Experts of a small language model: 10.8M parameters, 4 picks a token.
Below are experts of layer 4 (counted from 0) of a mixture-of-experts language model. Rows are named router (the router's row for the expert), gate (a neuron's input weights, with its number), up (a neuron's input weights, with its number) and show model dimensions 64-127. Each number is 200 + 40 x the weight over its row's rms, rounded and kept within 0 to 999.
Before each expert's rows: a language model's description of what the expert responds to. This comes from a sample of Wikipedia text that the model never trained on.

# expert 14
It responds to: Conjunctions and mid-word pieces. The conjunction and, the preposition to, and word-internal fragments such as the h in fresh, us in fuscaria, ur in purpose.
router,232,193,225,224,168,275,167,197,247,182,275,215,217,166,204,196,253,198,192,161,193,174,294,221,185,177,237,168,142,230,231,229,205,140,214,260,234,247,185,218,228,216,204,271,120,154,168,240,190,207,192,221,298,150,270,233,180,176,223,285,143,245,219,227
gate0,269,183,251,259,177,220,195,107,78,176,282,235,178,202,179,192,183,266,174,181,199,167,209,269,188,257,198,195,184,152,139,237,215,220,206,205,183,223,193,128,198,171,179,263,177,168,150,188,261,187,226,255,234,146,244,221,142,178,165,230,165,206,168,235
up0,182,136,243,164,160,234,186,175,219,240,282,249,189,199,189,207,219,218,197,264,213,247,244,241,188,230,174,152,141,117,180,242,224,165,181,214,182,216,188,139,281,152,83,257,175,171,224,173,203,194,217,173,272,115,207,233,116,215,179,269,129,170,241,207
gate1,187,181,169,217,189,214,221,181,145,207,216,188,192,232,210,212,202,297,207,195,157,191,166,146,105,223,201,259,191,183,226,202,180,192,219,245,228,217,119,287,131,203,233,239,204,162,154,204,199,223,222,230,229,240,190,249,228,204,189,264,162,230,156,261
up1,111,234,148,184,236,255,249,244,199,179,233,218,180,254,183,163,182,205,192,188,212,183,176,192,253,176,185,162,203,236,211,162,158,218,221,209,267,193,121,228,183,246,175,270,165,161,215,153,238,290,154,228,263,261,227,205,158,187,189,204,156,279,145,179
gate2,262,159,281,219,204,258,194,142,174,136,267,218,182,143,165,155,245,239,221,158,256,219,185,266,173,248,228,263,183,181,254,252,203,201,181,231,239,206,204,171,221,245,187,249,187,209,116,223,260,208,209,171,251,215,146,244,145,172,206,225,142,157,190,138
up2,160,206,220,140,199,221,265,244,218,213,140,194,214,212,225,291,153,199,229,264,258,234,231,219,197,229,125,264,164,193,175,166,260,131,214,158,161,154,182,203,155,193,132,187,180,236,279,180,147,177,171,213,229,203,186,239,206,261,268,181,129,220,136,160
gate3,162,150,123,197,206,234,184,211,207,174,217,253,279,132,250,202,198,194,227,172,212,202,263,183,194,212,203,212,183,271,114,187,183,142,183,155,193,223,116,197,197,189,126,209,167,167,247,206,195,202,143,144,214,161,291,270,214,208,236,157,223,239,207,240
up3,224,179,155,211,194,256,164,217,225,156,236,135,178,231,153,192,184,147,216,212,163,208,190,180,232,185,230,289,122,213,203,195,183,207,265,233,228,215,195,257,180,160,132,195,199,258,184,136,149,203,227,174,193,138,278,231,199,163,250,194,175,203,233,212
gate4,230,175,264,182,152,160,199,213,89,230,230,175,231,151,248,174,178,226,128,138,175,234,246,202,153,247,200,200,190,159,152,194,250,147,186,215,111,221,230,234,182,195,225,245,165,259,218,221,211,197,243,217,179,144,218,193,230,200,230,301,155,279,173,160
up4,199,208,258,190,106,133,203,262,166,279,261,209,208,135,267,147,213,142,243,158,91,205,201,218,220,240,200,192,227,256,215,198,229,110,239,225,165,152,198,264,220,171,162,218,159,192,192,252,129,167,268,213,185,152,235,163,208,222,232,225,214,222,176,154
gate5,205,239,217,209,230,205,216,232,126,219,222,131,216,155,123,175,189,156,203,229,156,218,212,196,106,231,221,295,187,201,237,217,125,188,209,253,139,212,216,195,226,257,149,250,213,205,169,167,156,223,208,199,227,96,224,217,167,243,251,235,152,287,193,244
up5,221,231,209,183,190,231,151,165,167,201,256,192,203,209,182,208,209,183,192,200,158,168,318,206,175,202,161,254,149,236,255,222,129,178,229,285,188,185,219,131,268,162,193,296,179,186,135,160,218,262,250,185,254,85,239,189,169,192,181,280,140,232,217,216
gate6,245,223,206,207,155,276,192,228,228,199,200,272,242,257,107,146,222,150,172,161,183,288,211,253,188,179,175,263,192,252,225,189,242,145,158,230,247,179,232,201,232,124,167,196,137,183,253,252,152,207,197,288,232,215,237,193,168,290,208,215,201,248,231,152
up6,274,217,152,223,175,213,190,208,166,143,222,226,253,228,186,143,200,152,212,185,254,168,211,279,207,226,206,250,242,236,205,170,200,217,221,262,166,231,214,224,179,177,146,245,165,171,163,266,188,233,191,186,174,196,184,279,159,147,219,212,187,170,256,133
gate7,117,154,199,223,187,174,139,187,231,175,300,228,214,166,194,152,190,175,191,199,179,158,227,222,226,178,324,233,259,287,157,228,171,193,286,233,191,220,192,203,238,237,129,229,185,196,146,236,231,167,168,213,138,200,248,220,198,207,191,197,150,229,279,150
up7,153,199,194,135,165,274,158,130,195,217,200,270,196,115,189,201,207,232,189,202,187,217,201,248,191,171,255,242,238,208,156,218,149,92,226,223,106,171,205,175,247,243,120,214,224,154,126,207,169,141,160,206,223,226,250,237,224,235,180,219,188,260,273,133
gate8,203,230,209,153,129,180,183,138,167,234,250,200,228,185,240,164,238,182,193,159,128,178,254,256,235,211,300,220,174,305,282,192,147,166,187,220,238,179,211,210,215,201,171,254,218,215,150,196,193,217,227,229,313,204,246,160,131,188,184,245,185,229,174,213
up8,179,170,200,178,105,157,224,157,182,184,203,187,230,185,229,190,219,240,195,206,127,168,250,203,227,273,267,240,208,173,217,168,259,128,184,200,219,218,201,233,175,262,189,222,183,269,145,192,146,176,205,271,270,195,265,161,249,145,190,253,143,229,190,154
gate9,193,173,180,193,242,188,148,195,208,162,251,204,208,112,166,170,189,246,221,267,209,180,251,200,176,200,277,158,192,215,167,291,208,220,187,191,198,211,232,178,218,210,168,279,194,190,178,213,304,213,179,208,156,109,221,245,159,183,224,222,245,298,153,291
up9,207,143,220,178,287,258,222,214,301,241,261,231,205,185,184,137,185,109,264,176,204,199,202,173,163,185,233,196,273,200,152,231,170,220,252,291,182,164,211,195,225,241,185,233,175,203,218,293,251,210,257,189,244,210,259,236,201,214,244,168,268,252,129,223
gate10,258,165,158,207,148,172,133,154,202,144,264,153,198,196,143,220,215,169,151,240,166,147,289,203,166,223,242,166,207,175,176,270,156,178,201,248,224,149,244,176,270,223,182,248,161,299,159,204,209,247,147,184,241,211,239,160,268,195,215,186,126,226,165,162
up10,222,165,190,155,226,174,140,185,189,127,236,185,189,264,185,214,226,237,182,228,143,196,235,245,226,259,290,161,213,194,135,262,197,111,228,205,211,142,165,167,266,215,163,219,167,257,179,209,200,264,169,152,221,188,201,187,288,132,204,167,159,242,193,175
gate11,197,221,185,239,238,195,185,179,248,198,312,206,180,204,196,208,192,279,147,208,233,155,222,216,224,139,151,191,208,225,173,181,212,176,278,253,229,189,111,235,201,327,219,266,207,148,220,229,237,208,252,213,144,227,229,203,235,184,222,257,207,166,189,175
up11,182,229,165,216,174,259,259,125,179,243,252,184,223,173,168,155,187,233,195,186,199,214,291,216,200,232,226,164,233,189,168,206,143,154,204,238,205,188,197,186,310,233,217,245,207,201,222,167,236,276,209,171,256,203,210,184,73,140,233,257,181,193,236,225
gate12,159,185,198,165,195,251,148,183,255,178,227,174,164,123,224,223,192,128,205,145,157,195,120,157,119,200,173,207,234,224,299,178,175,207,211,284,157,194,198,241,204,170,235,200,243,277,162,258,186,180,217,184,250,182,149,222,239,200,189,179,223,197,239,231
up12,141,168,198,264,186,214,186,201,252,187,212,245,175,209,172,139,224,166,234,230,196,244,152,220,185,228,158,151,174,190,167,221,188,263,195,244,241,219,116,205,175,199,180,169,254,233,214,156,258,232,241,194,225,193,194,283,109,179,173,180,167,224,199,198
gate13,164,108,215,272,202,172,244,217,182,171,193,170,194,214,203,222,207,149,225,300,186,181,194,280,191,231,233,201,235,213,177,143,223,243,199,229,185,244,159,263,236,270,256,264,244,199,243,173,203,132,160,254,204,200,202,154,163,180,204,243,243,227,185,163
up13,150,101,182,257,256,191,214,170,169,210,195,165,243,137,162,205,137,179,167,294,164,162,232,249,194,243,221,239,213,208,171,191,250,205,237,161,218,215,167,253,248,290,182,261,186,196,167,226,246,242,198,226,253,209,220,137,141,184,216,233,153,269,253,215
gate14,215,225,268,230,129,253,246,237,249,110,300,268,161,152,157,173,203,197,198,151,185,300,217,180,148,191,200,124,157,225,215,181,142,169,256,251,206,211,211,185,141,207,200,188,151,178,136,230,191,162,170,239,273,171,232,220,187,231,226,250,145,285,210,199
up14,183,222,211,229,162,247,192,249,264,172,262,276,196,142,223,113,158,179,168,158,215,253,200,189,215,168,210,162,187,203,277,217,182,149,240,233,181,185,188,179,224,153,166,209,161,198,113,219,226,177,151,207,279,222,230,256,219,197,228,240,154,251,265,205
gate15,219,164,207,219,155,162,162,218,173,218,289,182,177,218,178,240,288,160,139,197,207,223,209,222,187,197,225,184,140,211,128,156,138,127,178,237,193,222,272,229,188,223,205,267,144,203,159,197,242,180,167,139,190,128,178,182,170,263,207,237,210,295,197,269
up15,246,173,293,138,202,178,183,194,254,220,284,252,150,190,232,215,189,157,140,179,183,186,163,270,193,177,234,211,171,216,162,191,167,127,234,245,180,242,206,238,203,258,196,271,210,182,198,197,244,163,226,195,197,169,183,198,188,284,214,195,180,279,159,246
gate16,213,195,192,264,194,113,272,152,146,220,158,263,229,184,188,287,144,214,191,148,210,185,126,171,156,222,225,242,202,133,218,173,173,187,145,225,232,195,246,229,206,204,208,203,230,173,150,156,257,201,226,229,204,165,166,238,223,228,210,268,162,286,225,245
up16,160,275,189,223,270,177,195,204,184,139,223,243,310,185,164,238,237,154,193,124,166,148,156,194,268,135,217,128,185,210,215,237,134,263,187,212,252,180,280,192,231,209,170,242,241,163,267,219,206,213,229,255,280,184,175,224,220,165,230,258,226,249,252,220
gate17,193,170,243,183,225,254,209,162,212,129,270,196,171,137,227,146,188,266,156,173,228,182,270,185,211,176,248,249,232,288,123,139,266,177,222,243,254,207,228,213,201,176,180,272,216,157,176,204,260,212,222,206,232,95,168,125,150,171,227,211,170,213,217,192
up17,185,203,336,168,192,159,190,179,224,161,231,157,172,152,200,184,223,191,153,187,212,215,219,157,250,181,212,254,208,302,169,168,296,214,244,329,207,124,221,220,117,231,180,283,252,177,228,197,245,203,232,228,268,131,216,202,125,248,250,259,185,167,229,182
gate18,194,206,145,224,231,190,152,236,162,186,218,237,260,167,156,217,258,202,215,159,163,221,199,264,150,179,223,192,269,282,161,195,161,149,153,250,201,223,163,186,182,210,196,217,174,145,129,209,166,194,219,243,283,180,198,208,212,173,210,290,169,254,211,247
up18,180,152,178,192,257,206,215,169,225,228,193,187,200,151,186,289,204,141,204,201,142,124,254,173,221,158,240,244,229,188,133,181,162,193,214,243,196,234,187,187,187,285,199,200,191,153,200,176,203,135,161,245,221,212,253,251,259,215,281,276,204,180,231,246
gate19,259,188,210,261,192,231,176,220,216,212,248,162,188,154,197,108,176,285,198,190,174,187,189,210,157,181,162,155,227,308,226,176,249,209,260,182,92,215,175,206,235,194,191,187,245,222,152,221,163,201,203,143,210,140,137,221,114,234,268,123,190,238,246,220
up19,223,217,216,204,175,193,232,240,316,252,209,204,169,191,218,147,229,245,212,162,162,177,231,196,204,169,173,146,235,235,191,172,211,168,240,277,106,110,210,203,197,196,207,156,224,180,165,263,181,196,174,140,228,148,179,248,107,182,247,173,200,221,162,189
gate20,205,192,141,190,109,268,228,226,198,222,267,212,229,169,190,169,176,278,254,187,230,251,187,148,216,191,198,137,238,255,238,242,243,151,246,168,214,266,185,129,174,207,220,185,219,218,209,214,138,110,246,176,287,194,175,165,285,240,208,189,147,224,222,193
up20,149,209,144,205,146,228,213,231,241,226,201,225,210,159,202,230,224,262,191,198,257,249,218,183,206,153,185,163,214,241,214,209,221,136,246,151,229,238,196,155,228,192,155,223,164,148,214,195,185,139,286,177,250,192,201,189,289,218,229,237,149,261,258,212
gate21,165,186,244,165,167,161,214,188,257,201,175,180,218,178,211,189,188,147,208,267,221,239,257,209,175,260,201,184,162,217,230,141,211,132,244,232,252,141,205,234,136,273,181,315,174,146,191,156,186,178,222,145,233,192,325,235,155,260,254,255,148,229,147,175
up21,175,199,239,213,166,234,202,211,217,189,208,221,183,174,243,207,160,154,139,229,195,208,274,181,153,259,203,163,151,211,218,128,237,122,226,202,256,187,217,240,128,263,190,235,127,195,160,180,167,124,199,140,213,153,248,235,105,202,228,195,143,204,158,194
gate22,238,164,254,173,197,271,240,264,259,221,212,228,201,173,218,207,174,163,231,233,202,179,238,183,265,183,181,237,220,215,174,148,213,178,180,142,229,265,195,220,154,150,164,175,218,224,183,266,247,159,206,197,254,117,223,222,215,126,215,224,164,224,251,107
up22,204,221,217,234,131,199,287,245,250,264,227,189,194,199,196,257,141,130,177,207,190,216,189,261,188,198,215,247,198,255,229,187,149,220,231,188,166,188,113,174,218,198,163,230,247,247,306,261,177,201,163,164,213,124,261,170,172,193,174,212,160,177,213,145
gate23,80,219,186,224,215,186,202,227,236,151,298,203,232,152,181,153,232,214,217,157,295,229,205,264,166,214,178,169,208,212,245,239,215,176,225,287,170,246,235,149,167,224,178,197,177,162,226,175,252,207,280,215,216,189,264,289,163,228,226,261,224,195,244,226
up23,114,191,180,220,234,252,181,177,202,132,266,152,253,194,236,164,280,236,193,207,250,201,258,249,161,186,211,157,189,206,184,215,210,190,201,244,175,194,218,244,177,221,182,217,175,138,155,163,240,217,204,204,322,191,208,228,146,189,246,240,225,203,214,226
gate24,163,229,186,215,104,218,216,229,226,181,212,184,270,166,215,184,179,159,214,251,241,209,194,221,248,199,195,240,206,235,242,166,228,166,228,230,98,152,241,195,78,211,199,216,201,155,140,174,182,169,221,241,246,194,241,197,168,267,290,237,183,147,237,177
up24,140,128,172,208,197,181,212,151,176,187,199,161,188,176,174,268,282,190,249,191,234,215,243,119,143,210,214,234,236,173,122,274,215,243,202,247,224,197,263,228,162,225,213,231,175,232,162,207,259,194,165,277,209,227,205,206,246,206,198,254,235,187,196,169
gate25,251,153,192,193,215,198,191,183,240,206,276,193,239,183,188,195,202,178,216,162,163,160,229,223,207,220,292,205,200,241,235,189,247,168,207,218,229,175,163,254,220,220,161,308,261,177,131,221,228,202,174,220,243,166,276,149,292,162,206,167,225,236,244,207
up25,238,196,247,178,217,150,209,173,196,181,224,196,236,215,191,155,224,227,224,127,189,188,184,193,195,194,210,176,203,219,284,157,250,199,219,203,232,98,153,246,194,246,168,258,200,174,161,177,181,206,165,234,247,164,207,203,227,188,233,193,190,276,219,233
gate26,245,238,230,238,176,168,201,151,141,239,251,190,147,219,147,185,238,177,261,191,166,163,239,189,196,214,188,177,185,184,183,229,120,252,153,182,169,216,183,218,282,273,146,221,149,233,164,198,199,252,147,251,214,129,164,175,143,178,218,218,178,247,209,178
up26,214,232,183,133,187,166,231,220,143,143,161,153,128,250,196,211,186,179,173,185,196,222,218,174,201,238,225,183,141,151,135,246,212,199,194,184,162,235,153,176,175,194,185,201,158,196,245,195,206,242,190,210,191,224,179,247,159,233,336,193,209,206,261,180
gate27,207,161,246,208,194,185,232,157,186,146,188,269,213,125,214,209,220,178,235,182,176,190,305,177,211,169,161,216,196,178,171,198,241,202,263,143,180,260,250,189,223,187,193,283,200,154,227,234,167,172,210,203,244,191,232,175,258,173,225,256,171,186,292,208
up27,225,216,218,216,145,191,157,151,230,186,147,221,189,210,184,138,248,160,217,141,154,204,204,263,242,209,182,254,233,223,216,222,194,177,198,240,216,115,274,161,167,209,272,287,202,179,185,173,149,161,228,207,252,185,263,254,303,220,204,208,208,232,200,217
gate28,249,195,209,231,209,256,160,167,193,153,329,174,272,234,219,281,209,209,190,208,174,202,198,177,240,199,265,269,230,240,164,184,196,188,223,227,216,199,188,202,184,230,232,181,158,206,167,157,251,281,209,214,193,205,212,126,191,192,193,240,179,198,201,243
up28,200,200,163,228,140,182,136,248,206,185,279,211,305,229,94,220,258,244,233,225,224,236,244,201,228,189,229,247,167,216,224,192,177,105,269,233,222,188,178,153,156,247,218,246,153,179,215,132,168,235,262,176,229,205,226,169,236,214,256,306,120,196,155,205
gate29,221,157,197,177,213,211,250,206,151,268,198,197,162,120,180,196,264,246,196,212,195,181,219,211,183,224,186,264,344,174,199,217,224,135,232,192,164,223,193,211,210,199,203,206,277,143,175,241,195,149,234,255,144,134,119,195,205,234,223,217,198,215,174,204
up29,202,106,153,163,211,124,240,155,194,246,141,242,212,209,179,185,202,183,190,213,151,186,209,228,217,232,207,226,178,169,208,223,177,119,198,200,187,250,192,241,200,249,237,174,173,236,195,207,200,167,148,204,216,164,216,212,168,262,147,194,169,217,177,198
gate30,151,186,250,253,248,186,205,209,244,199,225,133,206,194,280,140,228,193,272,201,250,228,128,177,153,206,231,146,228,213,167,202,133,263,232,218,210,215,183,166,190,193,213,216,228,237,285,194,224,265,253,166,195,204,152,256,138,220,249,191,272,241,208,187
up30,214,260,235,228,179,131,123,166,238,247,154,219,230,141,267,191,313,264,173,214,207,161,199,327,170,132,204,211,211,223,225,157,197,201,219,162,181,174,216,179,231,241,192,193,208,164,207,147,159,198,277,217,241,186,250,289,193,177,214,258,164,268,212,226
gate31,212,210,180,263,210,191,215,230,203,162,278,151,175,188,206,224,163,175,187,181,149,160,275,215,199,211,185,153,173,200,200,179,181,197,277,266,212,134,283,161,208,236,232,262,184,185,135,160,173,212,235,264,206,163,177,129,237,201,194,268,219,213,179,178
up31,226,253,194,302,241,211,195,224,211,206,273,168,197,164,164,208,157,155,205,186,160,212,249,208,215,227,199,150,162,195,159,161,195,176,198,246,168,113,225,226,227,258,189,238,163,126,125,161,183,195,116,119,242,186,202,215,197,221,196,305,190,182,153,157